{"d_expert": 480, "d_shared_expert": 0, "router_score": "softmax", "norm": "rmsnorm", "beta1": 0.95, "batch_tokens": 65536}
Below are experts of layer 11 (counted from 0) of a mixture-of-experts language model. Rows are named router (the router's row for the expert), gate (a neuron's input weights, with its number), up (a neuron's input weights, with its number), down (a neuron's output weights, with its number) and show model dimensions 0-255. Each number is 500 + 25 x the weight over its row's rms, rounded and kept within 0 to 999. Numbers have three digits each.
Before each expert's rows: a language model's description of what the expert responds to. This comes from a sample of Wikipedia text that the model never trained on.

# expert 5
What it handles: Place names ending phrases. Country, city and other proper nouns ending a phrase, often after in or a comma, such as Japan, England, Italy, States, London.
router:456525487453496483516505537480488472472513492495484502533477498456500505531509557496484502525537465462502534515503472503501527533498523434497498554535519489551528532504504489459493509508525510489470480471536452510513491509496503477513497544470505504488482557533556532503485542478533502442479509475472490511494482521482528488527512507523464517518517486538510524477513452540466525478477492528539513492483543549518505495514469518551523535479495495523489514479529513546481520519556541508512487470509500486469535491479463516509479511496529472454515493463486519484488531494527554497466520501508527496458529501488468484497479504504455475508471503523524497487505511472488486531514484464546500477518495532483497488526485505500452537532490491465501486506509499503458518491499451
gate0:469538482505491534520476543490471489522540490499523506457503474494454479528498545508481507464455495508522505565497538526518529487542493498527497516523476495471494497487482509519515506493528486518506473478507482475519507526487483539485473471478492475551531527458490487509533473478483476498499478445465504533479491513474500501512521476498518459507490513526475495475517553480511490422514470521497479501503511480488442557519481490466486513486514501471479472437483555479549514504509470495515464474496473463479504494498556501498509520522515523495505502489468537515535426512513488448480485480510481515491512492504491470498506458469477490463550501502532466507537454534506511478480541461511489465481503516480496488518494493541463482494512482499472517500518492456538488474511483
up0:533507510547489503520550477490516511480523523458505532479493510478546518503526458507526491514480498515496480478509458487512491479474501475497483504489535493522480485512497485517467489520501533491446541481479507538467469506531507465498500531495458521510435481529529468499484518512554495470534497551537502457525483505519497502513477479500526489530511480460516480519508472499523487511509528483561507491499495514490554465491483532504511476463478507494521512580513459506460507477497521488499498525486496541509480510499531519468463465511514458510503513479543457477522535514500477550500523508471506483515485548520470530498494505547535524576504516519514488443494480480498497489528485533531484482521547485521484489448481485469504549558503488464494505507491504482496519515492491
down0:524499478461522489499494519519456484520471518538534483539510490482463472496508499499489508531516525529464493508489507497506473495528479483504480496443528501499455470480453552501529498463482496474574531531469468492496515544459535506501509523474482505484498486473498539527486497502455491515464516489467506535489478490497497505548467478481493495536516495452478497521502510478511495449516484505496481480483470508488539505502490530499475486514542530513474447485495553511474505489486501537469511488462514449532462488527556480580516479493534495511544479498494519461529497477515514533524521468474514468480542524513513503540469503529474492508494483498519492520461473475497514498490471456470488495475491527449473488486482483477520454452503488471480473533511496472537496468511507
gate1:492501467543487464512509496511448463484500491493457452544481513554515486518502453477514510486516471505531539557533484497531497495478471470477502554554515451478513507494481471482463529482548508537543500514479522495507520508490488536512484522495501508547507479500501530491456534496480442533471506522528539476461494510509496500515481481508492529534549493474494511501514470511482509488488500499504496503496561535516484467501510445496508474492545479486498508498547483528526504497513493519528521544508459487513488434462525515538479533506488476502508482468543513451520534497529505507499534517542501505507462498486560499464530518507545493535487489465481513510508489508497486525485477493474465489515514485505516520478454510483497490485505469496532514497544496488462481512484548
up1:502491493505515493538491570546481519481486484505475461500486492516487509508486481504493507513570497501483471525531514499536511511490518502453484459483531453511498546462489466553490458502482486483519528464485475492480524486489482463504482524471507555518510465490474523495504481532488500511461477500483533487499506480485484482480463493537518511497519504526486483520507481475517501478513468500481537556511556483488521476505485504513533482504491493560517559475513473489497512500477487515524530535481535537510543493495483455502484522521478474487513495480544532479496460500498487485487492478495506472535485501456517519504555525518555507469513474463479534517458463535483513531525456494516483463543550495520451533467474519474520484467468467478501554520517525498490476485503493
down1:566508494491501492549499540482547450484497481522487504503508508498512508527466502444521496434477485473489514486478480493518476482511499516525514538531550526521517524505502485524499525511518470496494491482499479484505480501449516474490475511473535505506521522485441510516513485494466465505531555506472461517516478478510479535502517497537498511509499487538509495468490500522499498514483503513502511511467536506510526521497484506504515458463492458493512517461479494520501475491509492493507469481503533521454520511503477544482499511507522472532523519534500471516486504519511478541483503515535482434538517501506485497505517528534470530526493484486473512553503511525496480479463518500454514546453506459453524507493415489459454583474524500485521494501482511513452448505473484
gate2:483494469523512567525502514481486527471512506459480523492476492457523488508477486525480516480492509481466524504505473488512519527483521501489478510468510535483472486521503458520470535470472481491553525518487466557502488481529505531501495526504465473497492459518492473496467496521488494476478552487540463490488509487516502533475513518489484484509499517503436469512449502522455523508533509527434472507518549476440502503528465500495532515448496484513491481535464495483476481524519521484490480525480502505493503452482510524529454485505541483483504475513476533511492431520528525497499490527534483470525491509531510506494472489495472504511491427488552550534528494477473508471486499502435496474470494534485492501539493504463548500501477487473498465508498501512497529493455508
up2:492527513503477446499530492532482508475477484530488537497491525487495488509528491490506513551457458515528497479519500513492465508505543467473461516505504495509439490524491533470505479538480552527512496490498447495458510484463506495525483512494490517497486451415473500478506504485545478495464498489487473501495503496491503482502535506542500495480535521470470493525504492528508572504469507514493521524504479536501502471495487540543525509472491527514539493472482480542513453489526473521531473476523493471482514537497519516495488503494531503512486508570484549520490499456510527459478539520465472491509496506529544488473492519500525475471452527494523552495479489498505471474445451487495496529495493482483484447471533479491529511488471453513478521487504499509485476481462473
down2:495466468481494461544483504521524441478522515519488531467477511442519511503490507514519510476467507496508518480489462503497492482520474532496519525501520517501519496474507523489516502495502466496473476504501551495510505500510484473485506485543473455511481500530533492464502477517479486487493454532533529508531509512494493509498481500511459485514467539530562501489501506492494464472496501453496471464509501470499480490520466481503519481525569484515511508511541484480495522526500467475450519448493490497522495480494474476466533481506533482476473525528476512490485503520461496544514545492507526414492495494479459488494488431487508493467462451565477519467476505524519530541507463525536492516529526523564479537481487467518493516491515524517516484508459480496553503489520485
gate3:517573468516511475475474470473533499451511506507510523524481499523495505447538514482495486495486514556504524495512501466477546476513495460504460524518511516489532465478474442475436536488500476514480542495447483542500488477567529507534510518504485530485469503499512501457482497465494556494500487508529490509485513474513495476489501492513487528491494458486491505510521527474484471469474500461519474525473510517525527483469473484478474448506445504500467514485549501515503526537519477518501492511546519486526499529518507494501497508475479471503506558502504445484495512496504498488440512509457491465510509520457541476497460472476473502509532492507471514510462539528476467489538511489481501555506476494461519462481498513484515471506481509517515482513486494470511517458501461
up3:492521503524499435505472487477524519474503478482469488495471520533516515464539537490520464486504505521512501560518505482491524498497478488508464539522498497497560465499512473518456537509518475488521543482440468475506457494528529499506460503512506460516537536529508528477498492445517511508513502521490513490480509483515475458509475490499518524482480464479481516507506493529475481515493448475479484527478514524493539515462527471501502460506501513514506474531518510502535550509539500546505480510502479486505496501518454564443493498517465473505485537494476496486499524505484536479438530486519512440445482469486494500528463493484489473483498509490456497507465492524477460478479524497486532536464494512470519503508493476464503486542491436511479484523463497525542517476521486
down3:486525469530526493503504538493549529470523461511467505480508519466488513466505505512497502447512480502473498467493505490522459490469505490548517512492477479464526506534521500456461496497535471458534506508501476502494484515485453509518542474535545487539469509494515479493520485493500531475483530476495533502535527527497475520528535509490513498448511503443503514497515482494497489508473474466471477503517473491456516442474486483499499483567506525538487494468462451505471514485474506495519539502480530484513487480544526519497482510484483527495498516517501457499528489501523541540510494514490559521481547491471504485476452527563504463503454521495472474478470506496544488513491513514542494478498517462549524484475483478529529494529486508548498517485455483511533525462510467
gate4:429524506500488472467517562489506519502454516498463489502477491512443511518496489508484462484510500519487553531514477492523508494486531482511520470498534518492471489527500495480528538537517513483484541475480519475496474544504470496488504462518506533481490503526489506517498549494497491513491520479456535505532547478470533547527511501500462457493508487479508476529537510493481494524500525496486476491490519557471498509518512479521444510503512457473495490473455492531537491488524522448507481494510489536483497507507520499527537509507469530480487435488484474490497506513502478524507466510487508479475475481508482500462448520503447452507459472487516505482473506449534500520557509503469559487517537561482507513507485474467514466488504479510501472532463492517478519453520535
up4:459523467505515516473535522503520489507492519501520472526514519539516524534525504469502470461461466520481508479546496461485528500492481500441522491503493522500483503544516532471509572514497514483505467501496519467503481540528480475463518447531465553507473536504481499522493491549464487453503535476458511487488504485525520505499510512520511503476527506488495453493473451484450522468534507523471471508553499470493482487500513496522470520507507492493491458514539497460531526490482497502510454488520482487478501485515539548485502485520475518449511500541474493503491481434494496518507511500491470489459494513503464508487495518531449509545556502452518539491474512500514520494548506468475485472533533534508438509484502498513506515486516509514484445497511469517485484494472502
down4:533494472498460479513509493500527475559533539531475519511499537506467476464489475497503506437508503531500501490459509482480503492463531469459494524542468475467478496491522521502525477534510524478496500456497515512496496561516502511484516491534558477521482511465490532467506517548485524501509522487500508517477539533526517526494478521498492529525495497516480497505462413509457513481545508488496524462462482520492521487500492492505502507496505462486487454482569492483489522535493499493533478469496462438503489526448513480502486503481469520526414538508512505478496527485475507507492492495520485503490499495492499510514497494453511487499486441455524498484506498519525516494490475480545531505480516482561525477506541504533502483489510505509492498512537488519554509461460480
gate5:469518475451466462543489517525526487497501494472492487530498517500500492506571534477482453531507485505504493495502493493549497513495461445543500530503499523492519526493521489529507474531505546473482530498499472460517484503459476486481471544486501515499523489459493525547503527528530472526449466499444494525459452527495507502523492486485508540493497474506504502479515492542509550527535487511477501505519540515506530487508482482454500511481454488536506521484504537514469491496480477520471524486495515509525518450518471497479527492510509513523587516496545504492506496474464567492506492456495502466475502480526500483548486503513458517507455501485494448531488509532480505534512497522501507497512511498492527500497464513478504516521533500479506505502528510480532578545497472
up5:474498537498467518528477500450527496489504520466478498500508497492468553522531503495512522506503510529480511485514491503512471495499479507471487490491497522511523550479496476518484502498514466528485474530466465511495491489512488531526477535501482515482491503506461487511503461519522501507543493502483466494454511459549497525467504492491422515527526491538517511493439487486486488483510478522498508499525517542521501549447535534485530504554488554466525501515530541441502512493531495507504480454481487560526518473511477492476507491506434472505519488510469488472512474502513531461509538529526488472509505489457493503556535512514520518529471516441521480547491541531496464508556527513485542451513502501513481495469519526510472464521514510493448517509498512492532503505521506
down5:508460483505555493495562500545499522482479505493489495495464477494501510458521483465492475487503479496463499534540505512490495488490490527513490453514450503534510488517509484474513492503549517491510524496467444500499566530492463506497489492476489490538500499523525450538513507500489483502499519473507491527509535545463517493502495549507480502516525495499465482514490535466499492513464514505475486475476507566494492532537501505489502488500500464511558436441449531491488463476509487546478545499497494509514543463502453446516539486463495515518559503522523499487516538499489483523525504491474499458506518481485535480501484535484496502476484477516480522495562493477490483529479508481515532539518464532491503514487470470489517524468492486448539512503472490508510526501446506
gate6:452531506513476501463529504510469556465531490455495522519489484501482485496471488524495493459467524474480495532548484530444466477484488503525488530517515501477540518517503492506504497508487523504510499504471481505515530531484482492475519493514490536554507483499514518491487524494509521456513489492457519483535538506492470494518526500458510498509504476534495500460526522511493496509462481541509491443511451490502507500467492496536544477488463475505514529521501518494489530458503533536499473489499526474483534491505496522450547501493492528498494529510489478507506484475501447518528502511482550493540499469507524542521479439524481484539490510486463504502484536497505468486531457485456488484464461459469502465524512459499509538491514501500450515518445468530544463542434515
up6:519497503477477506517492501454531504536457526526489465503485446474526512560504527488476500502527473483530486517448537494484456554533487473464498517496493460502506544506527529531469473464476470547519454505538533526530483529521487500540498484475482446455476498511489499506489466533484509529433503510534496485496481478475500454441538510546484516484481506471485541510494480520494492457531470515530497516520495502483523534492489475488505556486525487489518472511488474477494518509522453476523490512516500484499461478479514494521486478491477535501470499483529504518543533495536523513463533517492503541469510489474500499498471455483487480479538488507541501479486476484528512483486525500527499513492538532500509517492490502502517499521488547478536527479487427472477493484501528
down6:517503518474504508534515512463495513474552480460520504498503538466498529523474533474461498543524489501589524546461475496459503450464506462516469557524526472501476514518499494508486487502483507472511469538474490504530467511510492501518503487517544466496473513499486511490533452442558486505519506478534479500519488508529494543493510509512469538504452498511514508510521498471522467538485482513493518468520474576519498529496519511468528448538469521477521515521498512530505525501479492454465527493491534520492477474479507485555486479502486488468485468536474514510466501564525480547475507520481475541489507508494484478461499483513493521470471469524512478501508526486517490520504532505518523508507510516491536499488506499479548486504523520495481533513484501486456509469482524
gate7:491473513516502524530515513464523479529487476516526490506442539517473490486472485506498501525495489460501497497467451483491481534531509465522504514536519517498490536494529491488469485456488459522489545536471453503496436488475467526526523557469478467522480498519458509485521494472497490524495506471480479509524529533535474511478474515551502540522490509524479490509550496523481521484519535512520480563510494523493538471503482528470505518469494539535510532506475476507510483522528491466500493484459508512498455485461459461495547483495507526499446506515525485508463485497481546525520533538471488494476497491516444500505497555520492491485515508503496478516523524485494516510494492520505536497470506473524530541471543508484494538535516512458462521527490494521546520472535539
up7:483500512483531523471495501460461507476483521457492452532473498490521495503505542484502498511488479533516492521477546515484492534492532480488516525495471501518522497493514471532494538507448521483579486469492530504472462502515478530513569554449437515483504465538481481520503515531523491498488521489495521476520510505511512519462477484473543545462494459493477475519511482480514491478503521499457499510546518505509531541538477493455532484510488513493479544478477507491527492476514498534479493549451541528473479525495499516471518466510496514491484518464487479475505506511470495497444534496499520552525495436494485507494499454508479492536487485515448486471501497496460530496540505464478512497491473506511536538538487511509468494516502512471499487477514515508558488505490530
down7:501538500540513528533456476526487530505535465490521499520492467516491466498529503467490502497507505481510459493519509508471536489507462508521515483501492513464547437551495501493537513470510502493472509487505512480495523538506489490540464516491502485520509504476516499535474538547533483483558450490503502531491531497531499508465497455464494502506513531529477464498420495578514481475523528506468474483460518503497538515506474522504491497521457504499506486457522460470472479509450482530481465512497572530498493495499509482539552521491533518527536516523495484493466508502466508524500489503492491468523513504487518508494524496529517493488486535487538523530492528503511452521532487491446486483465482460545524508512558514500502463520463492500484496502497494470518536523502506